Weights of a small mixture-of-experts language model, trained from scratch on English Wikipedia: 595M tokens, 4840 steps.
Below are experts of layer 3 (counted from 0) of a mixture-of-experts language model. Rows are named router (the router's row for the expert) and show model dimensions 0-159. Each number is 500 + 50 x the weight over its row's rms, rounded and kept within 0 to 999. Numbers have three digits each.
After each expert's rows: a language model's description of what the expert responds to; "raises" lists some tokens whose logits its average output raises strongly, later layers aside. This comes from a sample of Wikipedia text that the model never trained on.

# expert 2
router:534519488472472507492519531426515464491672457489515497464578473484514415443412485551517506539454434534489489501527496442479622416462498565604421506498533492539513533485391489527577411498526474488560487460520558536433520446511531507585467530555299480524517513473536520546569482450528570481498428488432495406449543468475512550571410513516491455447502586570541533551565495458467478493498444495439411558517392505462512553560503564504483504490496425423398513539532477522446525468494497
Description: Entertainment list structure
raises: " ", "s", " to", ".", " in", " for"

# expert 53
router:537473470503499500500492468447509465564504405478478557557450460531478526553428458452357552559544512526442540466431499465520534469528507516496532542398325476440552421497552488577591502588530373469523459581474438553536503473471547466555513518477537546492579502423507544529513401456537525535487543501548456477482517490536476474518553482502455498653470456419441483519551534514618509440456458475495494511568574477445461563446476462475421497443556557542540560394469554546497460555506484
Description: Concrete everyday nouns
raises: "s", " ", ".", " in", " of", ","

# expert 23
router:496528535488565495437469471562525509492478583562493462475568527469550490543500425497495489568483614604503451496415436544461508548552453486468487540461590534459523499441448481484435512550514584556530569438496522398501478507461517529460473465536474452463629546473470536445364402491481621573488510521470549430426540515532594460548522448451531470570546500484511504470445406465456515462500437508611459530535520519493446445434462561432523502525537540451554519499493383494378550455434554
Description: Sports and time nouns
raises: " ", " and", ",", " in", " of", "."

# expert 0
router:508506492486537486525520547512443523531476467448539434528536420561521493493364406464513406455517488485492545454526551568460431479496453420430541510477535474456393511530550456520522419619475432512531526428494467433483483474479509517649442456522543515554446435500534485529581375465447541502556537537565462581456586476487414536447424471546564518595475530540433467436510449485498550542440431453542505429560573500456509444375458440535515479532521448571485519520487562521525472515442442
Description: Verb and word stems
raises: " ", " in", ",", "-", " to", "s"

# expert 21
router:446512485498514543500348545481486549432446464412462500612512481494537531538471431531407502540512464533510461494464491489524437550511526538466520537498448471462494513498622472584553404576535521490525496637534572549502505479581530479509535481584602564518637457436538491481425436503536456482520480495571438556548492513490485508496408458522458522582479470426497485553629489502618508559483590496501386525477548507423494539426578446481519496452497490544545494468497564548563549521543521
Description: Opening quotes, nouns in prose
raises: " ", " in", ",", ".", "-", " ("

# expert 34
router:437480505532553564406509482568469523533592514528571614526519547435508554411546515461558510473564441456499522432438360493459432502454519420539498435483544522552543543541461525473414502432493432484452586510444476514588626527453502499456415446496535478538489414434430432522429546548446438416503512568441500554494542498563531517507509462453497493466492425513544547506533534428559430477564427577488548447444505457535493516499462494416523456421500512425576460499482461522449441562483416
Description: Digits in numbers
raises: "th", "–", "0", "nd", "-", "8"

# expert 40
router:486449503494425504492516405532554498609526466573449411429493563457468491490553514515541590575421521559538400454549490601524601504496462453479437495488544541573483492485439525528439561465446445510560405438543468461528497453417465526458427484471497525445567504486512425426519527549562554597504469428499557415486462568542532481561560539532532471484456459569492532533454500515441503477569428546542523465591519458554658493528415471493573524496513567449480573495494487522418500426552467
Description: Foreign name syllables
raises: "il", " of", "or"

# expert 11
router:462524519499526599448468462477515451488563639565487473505540568464457446405531497628462554518510484451551554570569418455544523544531480554426434464515505444468558529456526486455433527454499471540529471475540511489440394538584434520487558518528511506486550557546397490445471446565461558448460527500528470491573475517440523440431528547514455442484525487407539511526433486483500496392612498465467605531463419509454448514493502541506530531474495446439565513444408410470621595467522462
Description: Proper-name modifiers
raises: " ", "-", " and", " to", " (", " in"

# expert 51
router:428436496498579527476451493534526476427575569475548528471404540508551437409498563505451411518510488468577529540632507489496411542512551531547537477479420363503421519468439532472530542512467459583468558532531490436480488470504484493660542371448553524517533504559455468411562512492499436467520546466563492457522468472433493498443518478470526499560483538528553457569508557545467506528469507468506599410523399449492518535468568427560521523500470473622515523495436529496629502514515501
Description: Nationality and country words
raises: " ", ".", "-", "'", ",", " in"

# expert 37
router:492500530507488491490537632457573553562599584465463411525407591536483452418544548519461563497539504535509498528528527469418453443522532588539517512541541385418549512424458550510563556538543535508560457496540410433535481526443534485598550445386590538514453482459455459469544543476468527454432508450504405531573445533468495502448476513415418529552511503490536491519463511482394468559423465541497501486505488409537459537516594531475534516547493484503438589455430424460542493571509564
Description: Place and person names
raises: " ", "s", "-", " and", ".", ","

# expert 12
router:497549438494456470528546482427527455490593442521451470505537472526491444479469500501475599487471490427472519585559508509537659547491547536441471473449408571532594484512453456552454406457494385442534419494515498552419471432487531497504465589558451418429495561533438487618564518535511504510485514485522461419537540483464418466490514489516436518523372428521440512431475596455485500479535476373459621538515541521505547544521552506543483497504573558498490577509530579564550498531496480
Description: Infobox and list labels
raises: "ist", "er", "s"

# expert 63
router:515529436486538460483414467430497478510462469513390384493532570506478442465444436501514448500501592512522505511462520463521488569523531427441527554522541433432506452505533512583498562483475545497390435513501525459538435491585553592464489357527475499523604492523411515518452413514502457524463472558516444618575564571479584474498481449504430534476547605470485557596516394468530498373493555464501502557547504446404534511510469509520440496499526492477526535431518541450428523463540583
Description: Word-initial fragments
raises: "-", " ", "s", ".", ",", " in"

# expert 55
router:485479570502467477503520520478558520573572458502485485484468517532427421460509541430492470529479531510601518492538461393464470414458510535588466534548488399520506519418399484493537459489535560513524586384493559510538547477394490478575557530522469541544466612437521526473588533339536551421436531548448443441496566485492438507469513530511527473461524483530513502509512527485415486522471489540489368433528486471517507477512482511525455487553514392425344513403465528523439430522562529
Description: Media titles, East Asian
raises: "-", " and", "s", ",", ".", " "

# expert 25
router:518547470523493371470475559522399549429421525440453499493383420482551552494485513496390443497532502486456558465454557515531480441479578544436455498432532455608513545474517508452498479497495541420424600475447506510403538537610566436559517441522489556571492472556503495460525507502536487466510517529527572568452530454464508531522460386434555594457501619502515450453480558576545523595457448483533430594488512449560550496545574520523532483487443460450462503519552530447418468497436506
Description: Year digits in dates
raises: "ur", "5", "0"